config.yaml
balance_bias: false
warmup_steps: 279
decay_fraction: 1.0
train_tokens: 723500000
Below are experts of layer 2 (counted from 0) of a mixture-of-experts language model. Rows are named gate (a neuron's input weights, with its number), up (a neuron's input weights, with its number), down (a neuron's output weights, with its number) and show model dimensions 0-191. Each number is 128 + 32 x the weight over its row's rms, rounded and kept within 0 to 255. Numbers have three digits each.
Before each expert's rows: "gets" lists some tokens that make up at least twice as much of what it gets as of all text; "comes before" lists some tokens at least twice as common just after its tokens as in all text. This comes from a sample of Wikipedia text that the model never trained on. Tokens count by the router's weight.

# expert 21
gets: "\n", " (", "′", " \"", " Me", " Mar"
comes before: "|", "-", "\n", "|---|---|", "|---|---|---|", "|---|"
gate26:124132125113128165096092097141078064149109038127124107178108151160096141111130153129140164100160162080058159085122157126137079134113107128094141140152133047149163147161177164092102138078148122102157134109162154186090124137176160141124120156090178167130142081183162117125152140149133134158156107068162128136152135154122091144154192112133147120152087081123146193156104108114126092145135146158184147122061164149129103146081124087134120080151102083055154126155119131109136148112107052159124149142080082120075143078164098137145227185093138112146102105096055096128136141117142171123
up26:146138124083123102168124142098177160063164123163138121138143134108169168161152157150096098111162105108174147139191082094141084118171150119131125109112096085069136129091194203166127133121146088062136130121106055158131176135130122144148133074137090149131144154128135130119056076178211119171087099115099123103104101142125148124131113084085067117140129100077130155141136162143186084084096106119162209162144123199114066138141179113146138101154164152112113123130130126096095136175043091103192157152153137108090101157105141198121149132149119135154136117090137141126177140110166097089
down26:122138184108147154140088100153163115143187120170174120107141156142141138207140119127104135133137129098163075094126134071101160171082114126139152154136144115165077171097185164100089236151083125086148178185125161126143175125153169138109069180110187107129145112101126142135147165152060181116114140145183115119150148133142137145102169102135124130145145121142148106169163127096071117199086084121142119093123130116074048195147091158089117117157133075163096118109199124164151150151143136114151130142148111124113108082156096127104108070166145148081054128103074114136072116120097114143

# expert 112
gets: "0", "9", " top", "ot", "–", "op"
comes before: "0", " |", "1", "2", "7", "8"
gate0:116110110120113106080155128180113079102133122110098144136163143174215133087046103088105162135057157144152133113129153093080170163072102131112157114126082149137158092143190154100163090153105060105168124157204136126103138143144163092133149111173115136112096121086146122143110133120121062087144123179138121090119144088176200158078118082112064104177159114136137155164175169163157105168162072095095153143160091094110134082115146090127136129183116129120141128154099112092132181144159144197096129097111143114122075213129102146105122116142154114099151075143086112164152108082108092111
up0:056062163138136145181197137136140152157159126105122141125138095098134074181118108135175143127167145127125108142103148137128068099183087164085138180139117098174097041108086120111116194133168172131126103122095143138168090110097135132151139125120136173148095136175086102180099149144095165057109098104123114078116147130043072172127149136112156124177118179117152115079180140123183122100107153125151160157111073149116129101133158138090080106117184096068095131144106208174160107078137090077095142122139134161137178110108137169165111125137165153139148117124176090092100121158089141094
down0:194111057150113152178078166117118079090117071110141101148114173152091084104145156099078107099110048144127099155069082037095164137109097139146094111158077112134135118069151119169048128092156135131185118150109073134074092072220108118107173117160125104108156135161148145109126128154123099108099108108143102121124136042127125106115116113116145058115083093147174152122108137124148187147130143150127169155103160101185128149120085124150144113121086201147120146097152109090211110103143197136117117143133112111132121149168083117134133119097135145158092140107134120149098126114142090091

# expert 69
gets: " |", "0", "or", " May", "it", "gen"
comes before: " ", "ist", "or", "ge", "t", "ing"
gate0:179173175077138083174163126103171126158121139126114165107087137098142076072148187112187083120115118103147112102094106143130145176100167085133126126076087099107114132150157108095152153151096139093157181124136167121150137117098165133132170139136138141116088121110128211134151139148125129121134169072143178108123092132094095190070144076203133052198147145095144128157189091134120122110151157100136134084094123140107163176100097155153053162151160138121131119193113068140152118184159146176115119110196116155110047135149126129150085152143115136090111160157166151080093114184113141107
up0:167176166097128127155132134110145136100111138113145158140061134108139090091143207118157127128108153121142098100150145080147163136112194143108182166109123153122122161172127121030183126174079142087196187148131158112156083164130167115136169120163122153124131129098140170137141103120123125103115138108133155076141099106116130155163130104213121033142140092122108172170146148128153136129117164056151133096060141102075142145108100146121066146150117124117091198160078101118148199189155147153077084098139118134063115100160104139148149148132125180096077112166143125084087101179128108094
down0:165126081100124112113151128180125104126075127160149103146143132146154154070120074116128094186205086107095091193151097088087116165141109153121173107121144136090124151151066107145142115114126120107105089109125148116139101121181159110139204198035123131166145115132111114189136113184186131159164159122103127098093141175114116132151160119111128182097140109152192134113156123158167092136059126070083103139116125145136117136203144178121138116101203162120097132115163189171139123175157151167131126125139122151140123101159122122088081076126086056152143166154101083121169205134142101135

# expert 68
gets: " |", "–", "s", "-", ";", " –"
comes before: " ", "\n", " —", ";", "ym", "–"
gate0:137095123099173129152139035161082095167175089174130118122077165145055132180101153128147128161168121171183106150098133075139110128106160117104122134167068146145183150120137089093145145111126094100138089082104156118088109139111057174065115113123187142162161091145111119156096136189153141130159108124143136102166140155073119106153073135172131129132126102100115142140203102144089135171150099196079094107153168135161106126094099149152103137046135152104149091051087127113082075109169167111117067102136163165164133093166107090126141177123101114185114119104108126152139097100103109123
up0:123135125117127141165151112184123099198116102124119160123090136153185080173120172094155113189146154118134129086047146070136127117121147186096089123135129136124183125092183175073135197095090141057164111119127156122085071130120111126102158127146163112185144152164155116123062137150140123135098101099161115153163157115144166160118104124129185150165154143094136145113193110145079164141126107170050138099117139071172118106083069160144109106065142088145091128116117192131149124164166166121107069097104115174216156103160147113118142131177144158080145179080143153104116122144120116106
down0:114118190141075170118110169102163091114126108154147167134143141117104096061177118136069080111121153114097089130115152150165105069142127140127144119099128170071143103110082139140115117062099138080113109087153118105141131183117089170167131117142098112169128112163161155079091182102130114067095142060084160171154128114117108130076141127057088129123154092138132113132073183149157152088174116101148149142079071104154096180076133183085145099104137119140110160154151097133113144057106170132159122145176070141120173135076153099122128061136107159158168127134192121135138205192121157114

# expert 75
gets: "6", "3", "2", "5", "4", "7"
comes before: ")", " |", "–", ",", ".", "4"
gate0:127131054070158126117170176142154155133137112094151093216104116102189071113131167142170093129145093114113158187138153112156116109101089125125158140135108123108142104111122143176038140123094078117105116117121128076141168160143155164115161125123124096137053156179118146096126159075121101141122102174147134154118161102157154145166108182150165134182148142132122131125141128121189128135135157100111160108149126133122092116210129106104009147075112131120132145145170078208125127111152115158108088098104182162128062133168165213127121067151138114137089121166109113124141175110155087098
up0:112132051062119125136173103152164147105127131159114119187116115116107118097128110156111098108094125149136194136182106086112123104128099129070139132197093153062103170072146170217070113138107112138092084177109165132131190196145155147120119152142080167109145106160113133102129072101105145113185077119107085160104107123163129167151098124085121132128146101133161143075145127180216165163129100155085138150149176137166111099165138077135118055130133097131139163095137094180135106132120116165110147108132156132116070148144175161107115086114101093175130117166084134090131186057142135144
down0:171151052157184115094111140097136143092117131212165094084147150159122108120184147059098090123092136147164153106151130102150139113094117148162103126094107121152170149131140144130139155128135171126131145068183134130080166136113088141063149177137094141155050088160099165102165132144106169109177083180127061112106158211188123091138115089162131148125128126133164161159144175138122104168101103129139080158059165098177184165148082144116133108122145151096152110149087100114132118136126197103137133137179111107055099073151172160114164138091098134130155076148131126171142139092104079118

# expert 83
gets: "|", "th", " The", "\n", " first", " third"
comes before: " ", "|", " century", "-", " place", " Total"
gate0:117108081149153142175088113138165139083127103171147151128137155104061147109121189145126062104132115091168120139173112158125114121137059094125049150131124146207177157125102134153096108153136123070047108126157143164075156114086111138166139077114108174180140159118048146082162109103155140176123135143147162125152137184138149185129140108157117138122082179139148142192138133198129137133163152089101137127140134071149057108075131155146153121136138125086109106200128145125091143130129091101182093178140124089150126113141111079181098186139167175094159169141126136094175091094098134111
up0:146163046098173101111110131142120151031106162186106178112138174137113166125157134145116100093086114072100171150194109126113124102129121181126111162128119172145163141172085123157123118139120076147107125139142153146123112088159081064162133100084169152153133142090157133174108156088115110174173122149144129143090164147161131161193128128120153115139087121135163132157155108164115148068130175119116115125212137114142087076108153141148154158152074135122053200149065175151102176122155129104125104138125130032149141096118106149144116180171146134140143144101129131110180091116087209094
down0:137201160104105109179060116148100119186112155086058110093093108132094132106109110145110115120117116151122106149072243143161126114095210116110104172104095115110062155099123129085131111131122139136184087148156124108087180120133100178119085142109084125138159134180140113136140166087126144098105080111121139183077068106078071190112105161084160107126065089135100139133105138118178160111141129124121117051129116144107149165201120147097156116116098093190103066112110048107153112120130145147120147095120167146132136139138161120114094119113079076156160108163145125165129137153162102149

# expert 50
gets: "1", "2", "3", " Animali", "August", "play"
comes before: "9", "0", "8", "7", "6", "5"
gate2:056107199089131090088189066133122054129164130137159144112094139149133155144126110131107153127138064083165092086078138118121131139121135076115156080118078131162183138091131137030136163126165142100141135086141147160155099085140085124117153119086146139168121096094184157130129162165116122111105115101094199146133123110126135119146125160122173182166083133123128152112134156102082033133104095111156120127064184105154123182101122087105066147131160106123117121132093143141096098165169139112117020097149138152139103105141116069107182174102113195136105141095097140152110098139109136108
up2:118175096113133135147137099167123067158096139110115182129135134126143089142140164114143098145165163108087119152166127085110171153117062146111147103129170078049090090153125125142180104122159089111137109140097100098078122118080103100095099136146219111112095192193128132128156150136096153178116121131139242123147173144123156134071151147134095102196121092141150105138133134138147174082115116055087165147185184130095127145072112139116108167115113109123128115103161124117100113121127059157142106093099116116100111143119128035160189122197118177098164120139140181100143128128189138111
down2:174091072145067174122077150138158141108109096011135193130141171137108124138105112107114135109124179123107088117156116109192156156132113134174157126106142113141118118097092142092113143129163130091134098135119063119112139165163133121080155077126109149086133134150141117152132196119144099176082085128131075150099121167134149099089140116196100121113101185070143135091174151148113160061097129059183115139163128124141073175119146138186124147171169159139092089121100150127100140132142127113173085096065189152190133118166153142115146142141121167101033108171112169175131105138144105140

# expert 27
gets: " in", " In", " over", " at", " within", " into"
comes before: " the", " ", " a", " his", " New", " which"
gate2:144125148123159124123159113085141103106164141169084110130128164082135123169129155107100117133156141124175138047069164126169110130160129111165139107110118128136131125037125116087137084175075141085128136003177171129124122141147095121130146195130139180130187084157122085138142166192122161143093103189097172097144128170154065093156079140129159133111134128148116145103142126164162127083148182129116129123128148089107135161164110148116091109116126124109139128151038128148155113162100138155168141125100147149136128136139092066089183085165121110104105167106171031166092106064140086155
up2:153184104118135104114136071117111151103193140153107141137075168097137057146158075066120044173143122117125072107102155139146131119090129144099123139136161143131105140111099158065145144146093102157108115101138156079127134131114152161086072147155099119165179146141107150146119137209113133134074129117146123132134141108098145137163144151136120152195127076150141117057131150122140138096124130145105118082136139100087116118093087118159122144147188119153167112172083130114124068124148150091165129099140171074175131025154162134059094137174163128127171191116158105091096154080212065080
down2:164113146123160102157058140110121163178131122116110099115112093127163129192104131129123135116095158136195128131119160193130105164153152152197130139153113161149115129123128086119159075147164197109104140129150110057097112137168090110148121125116116123112174181079076082152117121145119156186128179132092091135134202095139076113176097094151055187113132121081120159075061183100130116129220199102194056128147127159113108122104119061145100149126151158173188161114107121124116088130143125093121125104177111114190116126083125076149109120138139162100120144093091111159140107115152112120

# expert 87
gets: ":", "==", " two", "\n", " three", " =="
comes before: "\n", "-", ":", " of", " zone", " Team"
gate2:116135145088119110148129164182136126118195136187144034123096179110133164071119132140081177136147097139113114199139138109118146149099164072179075159089140115121121159115128167122161121174139124165171114070143191176132137207103166163144131153126132149105118122122106065093109039111132116091156151126133138151144129112133126072107130119184114168085124146168161145205158175118120181115114109145143126150124165114140122094142163034065120136169086116100109134120160142203123188152102179158092121136160082139118097177137126145111121161126130131172118172123095110138112133161124195091
up2:104050132159150106093145106134172111109069096139147115098083140110134156124150085117128148155113121112118144116144153169128183134124107074099120165164126117152137133130157091176120183132084116128106215138129093103171151137110078081158065109180178171158119131170118121111167140173086207141154149119132177106130153134178090088117174119139175140135181140113125110128176129096195104109115115098180140119134081130189094108119191129165128136162159145151166119192059121069144122176113152146130142102161114135135086164136072169122107168074197123113068142153163173126187143142103090177
down2:119130192090090146118108117098091171122081120164164116112118142128167133122105150122107082133170122155123077155075048174121158162068114105127152070144141193121142130166153104147169128131112155091105109119142092169099098133139203162126171086064084093168102105097129172150180088109075048109148086149172141149146115144162090109112160105109131152117158081168103135134150169080117052149099087153139065131093144138110133130110109150088120157110137138102095133146095116153088149137152124103123147110105133109193119143096148149079124193132188179058190146156167084152110096073123105085

# expert 126
gets: "1", " In", "2", "6", "In", "tin"
comes before: "0", "9", " of", "3", "---|---|---|---|", "4"
gate0:154037105089141112098105155142110106133135191103154138139156125149168118135159097103163152090137093076097132075144131163171142155074159146093180181175124126137157170095182112138152092189101113121106120145112135171118146144105120168143109072110164103150123116069113081136123128063125142153186141150146094118229172087144184141134079100117156149139134178084101199152124202076117121103130115102150119144167124116132096150140186146121125078093135095122135093109151105184126179124112063124094151156086143093157119144161139116120175131086117162121092166181104117066104059123088116136
up0:141095138104161131121133128170100048158133118072170138115123159185156104146131092131100095161141126082071144025115138156127163167136127132139195150161116137159133091112139098076144088137118064065132109122189176115059107090088115174111098100127185094169093111091163097120118157118057139122144159163135119152194146113116181125123129134133158192195183146078127127098124154052082091117133145094130116117115125153145089147126163108128123111120208090107149088152143093144149109142157109148113136138108176089154116154129088176132127088088110156113146111141080121115163106198091158176
down0:114152116114120129114087153124102139177101158075140172177101172146134158099137069120172107090120119154106123107152150135072095136142207110124085087123136093148148139149081172061139139070100130136087092100191089121144068135111140162166128068165054130152135165109145147151162131150134140173112163126104161068058114150123130116132167138155077097142091146083146041190135094160137101126113155140160183096142111160108113128125133140132132130118154057129182181173159090112101150106179147095141173112101121097146124122118154166138099106083129147189148139214110109185139114131127065184

# expert 44
gets: " in", " In", "S", "ed", " won", " House"
comes before: " the", " of", " a", " by", "|", "==="
gate3:140166147068096157149079143153122176033138122185126101134089184094149173130124109154128129081140124159107120123095117111130121062135231112156084084091108137127108089075117122202172122172141115159185105112131088181080093163132158118116154125126110144107076187135132171126108138123143110082098092139101157126135107147139141063194110201085141120062134079154100128130114161169152134133126129154112143164143167118117149175126124095103095136123092147150180175126105145150073107136101089231185097111121109108088117135168152118122126148120129103161130124086108062170108100129150104106
up3:130121114176149082097193099120116122142105121068080169104157139132166135133183120115139133082173144165138172149138143098085109128112094116095094167198146142158127173149171070158186147124117092128098125116101127081106151099148144145111146070180154176115137144133189143120140176104129126111189083120121142115106242126115184154078152047072136124108131131161150129123111162061121087136083110134099131093161174129132153096126106135105126157100129113166118059106140106164121079127112111130136159110090147139144119123090138118242123104152100148097135070120049165115160167120096106172
down3:088123117111156117154143125097200154151091117121102098102113174123115171051121188082121110226129124121190119119126090075150122127099099137164113113153102144086134125107148098059129165074133115173108080100114066124141097192111105174155195108150153099142055110122088145131139139181119114121128146127173117132126174148150078203174126125098096143073110074118129159154100106130145114103109119069079182172126107161061100114161140073128137126123087110131134151150142139110124147111103162129159145133078126173223146064114128136141190088144165114139127142115092144085125117121098110185

# expert 41
gets: "0", "4", "8", "5", "7", "3"
comes before: "–", " |", ")", ",", ".", "),"
gate2:129128137162127147156151231162090155128080139141113083206121065095129152181075138142151229068112154085140118148137113119153105111107123133166126212109117159131112186123139171139131175138158091119134145105170124146160109142128166152138110119095133163105147202113113088127102216161144084090144104085119115156118084149133076092168147118130110079091153152146140131202146139133093181121117116114128129174141224119138132117116138141091115095097102159158117186096182117137104191120085097114163092065126152126113138159157056100136135160145123102139113140149127104133143173165126129097
up2:095109091101147161105151098150148111181190129098127126109127135169104119118173138105097018171126099135094170138102140074094171125161112130060144102083173125149107068033130117090125142104146150124168086110112115141097088160120104105167069090125164131156067128135157147148180109114089160129107183169110139106130181137127142132091121211171124211107096157141162153073135134088142153116133141104171107115143056098083124168127155075096124163144135102146157089167113129143130102118163166137122099177160132097136118141146146095114101144142109177102156175076141148133170098082081096179
down2:140091085085097138166144111135139108133073095103139093180111165139098171188103190137137096151078141080130113129155076159134106152094119103094106123174096110137102122102159152163166179138135198095120116155093152128086141093205140085125115075119145181090125137162129128148139099105151090153159139084133156171133122092147089159101153143166165135172155154140189155114143147131093153184131118193124100146150098112139196129093132136157109137146126138077127086122173153170123148105173160114057171087106176165055068092121102034153087172134140093125094181107187084127156120112140146140

# expert 60
gets: ";", " |", ");", " –", "),", " including"
comes before: " ", "\n", " —", " \"", " L", " Succeed"
gate1:112071110195037138137070146112157105088168131107166109045123197101110118112078131161114130120097162128151162122139106117099137161135130100118095132154138130172109162134063118139199153129119148160161117143107133190144099096136124121213143086082091192136163108072129072121123077118170113085135156097079102140140113212107060108118196125106160076081090161117151137117129137147142132142124086154164145174096102144112130190111159086162147166169083107073125134158090139123119171115079114124143123144155096145126132128119066115122126188084081154069118130171142136126131133094131134152
up1:102104128106098139144125146133148127110188148102103154121157125100112127159184114192113109136085200082104128136069123146124123155100154115154102113165114167160161062140074162146152105133141120154103121125096151094057117109128107129060189106154083141117117088147112120158195073169150134151086145112106116091114150172074113117122136167109147080118144108124188081120146087106118122179135164121126190202100060186136158167158134125139137151132132153125114141103164165122145133101112089138157134202167092146184103088099160224108111161132183097059172148184114116085122160184156102130
down1:150151098105111125185116123142174098168092083105137087171123171122132152161116074118151127097148104047048082066154092130128089090124143183164158092119122089109156119118120104159118115112173100115106093152148126093089136175108137088197118111078149100168168118109134190151110139065079169173102092073146175136171119143227145135154109127165132155144144090126117109179100133120186135139117151103134205075149130117123114161143122173113146195120120123110139081139092118127089117098152156158115111089095172116178109103155156166080164132168079131067101134146136136156093160074105130162

# expert 97
gets: " |", " as", ".", ";", " him", " it"
comes before: " ", " \"", " a", " +", " MF", " DF"
gate0:128120138111108127137151102153123125155152117124131144084165148156162193067131084144097086073114113139140134107082118202106129149126115134078073139124137175140157130179127149091151115114142092146021136173155159111095115087065101129144172088122103147144118175041174126110131092122076132138115137146112109141108164173141175072219131105117109130177130106091121123099134125138136115110135130043112127134215120139106098145146120136121152107189180141128161092113119138105086123117105027132138099176132131026201121112127125145114113101077134112108124105113149156120167077106136178136
up0:122105180111113131106179050132122108096172120116142125114116179134103102162142114100134145152105160091195061136077118153164126159135167136097112095074137112174118125195141136062155124089128142128096123132147173060085072092125135121079099093076118161189125161135094135140078149180121088077079115122100144116114107136062186187164151179140106134137099117088123119104127130125170126108158127122152124119137122162087163135081084086140136097087170122072115126179153126133065165113180134168130062132083157136116137083110130127132134091148115217088143114126129147149083090226112121129
down0:127125132046115180088110107137107105104099123095097162126111118128080138071101090077107159130126148088080048107167181141121082124181099115111154119118179114094141180159087140133130157081143141123169180123110094205067094128183141091120210143115086113121114110165182160136101158132099176187131096112140158151130086081135174159162064078139124134112127137125116144159120102114119096124133143189050112099112148122071130092095128118122150152123068176159140148149110140085164031110187143125090110136113139134113085126106135114170141086104123113143167109111116100194125092110122094150

# expert 24
gets: " |", "===", "ov", "rat", "·", " $"
comes before: " ", "\n", " Votes", " Candidate", " A", " Team"
gate2:132117154126142160076164212117110164099124063130155082132124131124126159137114140107141149070129144124125131233169124177173134062114075079116142099152087110127255113120089174137115097117133153171123149061132079104140092117137161106096104130116068173092109083150127180136195162167169124135089164073132141120124166150115103118106095140168115068125117150073075112155112164144141122204118125121114157109125109144112170115122144162161127088104089127148126114157149075131092129125146161133164148112147155153143079158100133140147065063111108114127119111143190160124136162150189112144
up2:182155116099097126075103089117153135115166150135131111118141116092125081163078115142109088132120127187098134097122112122102145118142129147140151205077153097093040137044043183127185179189123105101128116122081139140177149163110135120126056128165132129166158145102173070104138075104135093156125132131140165122127080109101119112097180123102136150105155122207146124134172119125150166077103177082171122133084108116085115124182170110112142139174150179123141138166101169175155109129121148085108146139213170110130176083134101127166135143173167161125125196139114088097114151160142098132
down2:069100110120093115128116152129095099144098140119170078130132104134164130138139132143083156122181154074111082150147105096088159136125048091105180125136134120079142181152130146144136159169102141122162068156168139154135151120079112094200093161171126121195186150113127126076145199091165132167160060161143148176123162141102130126141085126134141111104136065069138167155137130101067127090176065144131158088165145114091158088141133073126103144135148093138119150155158092184145196177144087175164128153136099121148156064159172121115082159123166165150149071132174136114132159077111174146

# expert 66
gets: "|", " ", " |", "1", "2", " •"
comes before: " ", "2", "1", " |", "0", "9"
gate2:114136131136117121111119112125120126117131108137117107113159089067122087172091158112094118097155158154157191124116144148109075076141026083162114178094116060111101111113117176135168079154140127194106153124099135128146117082124216134125113191155088175103133142150110167111155093135134163145141119111138144108110111182008125138089105126111115085105124121141126141132147111110157103103117122167067206136128140149157152095129091109152166071097131153146129147126155172141117120107102121122139218122134085168139111123102147091154061065115134102162126154114134081087101138131247132156
up2:103083171185146103143164151115085145153133121120130147056133165169162073132191111071142161133152136104141116129133149123169117118123184136136126099159072156183121106155172124164099116093148129158121158118118178073085132207142094120114117140071141132127138108126108191153082158159098123058059126139122118125138148133158142135106119077130123169142113136146127129113145160164146118082185092135088156134180147142139180130102147137117122221110109131109120165073160110161121172121115161150064127085107189158135102119116145168127123135129089102118155142124106184117055085215043187072
down2:167168106146130147075091150175192063134078151141100087131048205105116130144134139129096140133110091118132119126125092108104163178099131092139174109145144157140124118098164224086159061110140130086085095128129075119169117109133147111144111107141070137135087093176101066130093137104152093144164111174176097106094170118121131122156125201073153165106132123093185163099108138168146181157116164164095114158173104108108085153134119147108103129115122160103083092139132137097068105109148090128186125121150095099110140126136168050147164104132103152151141137139079151131086147111169166215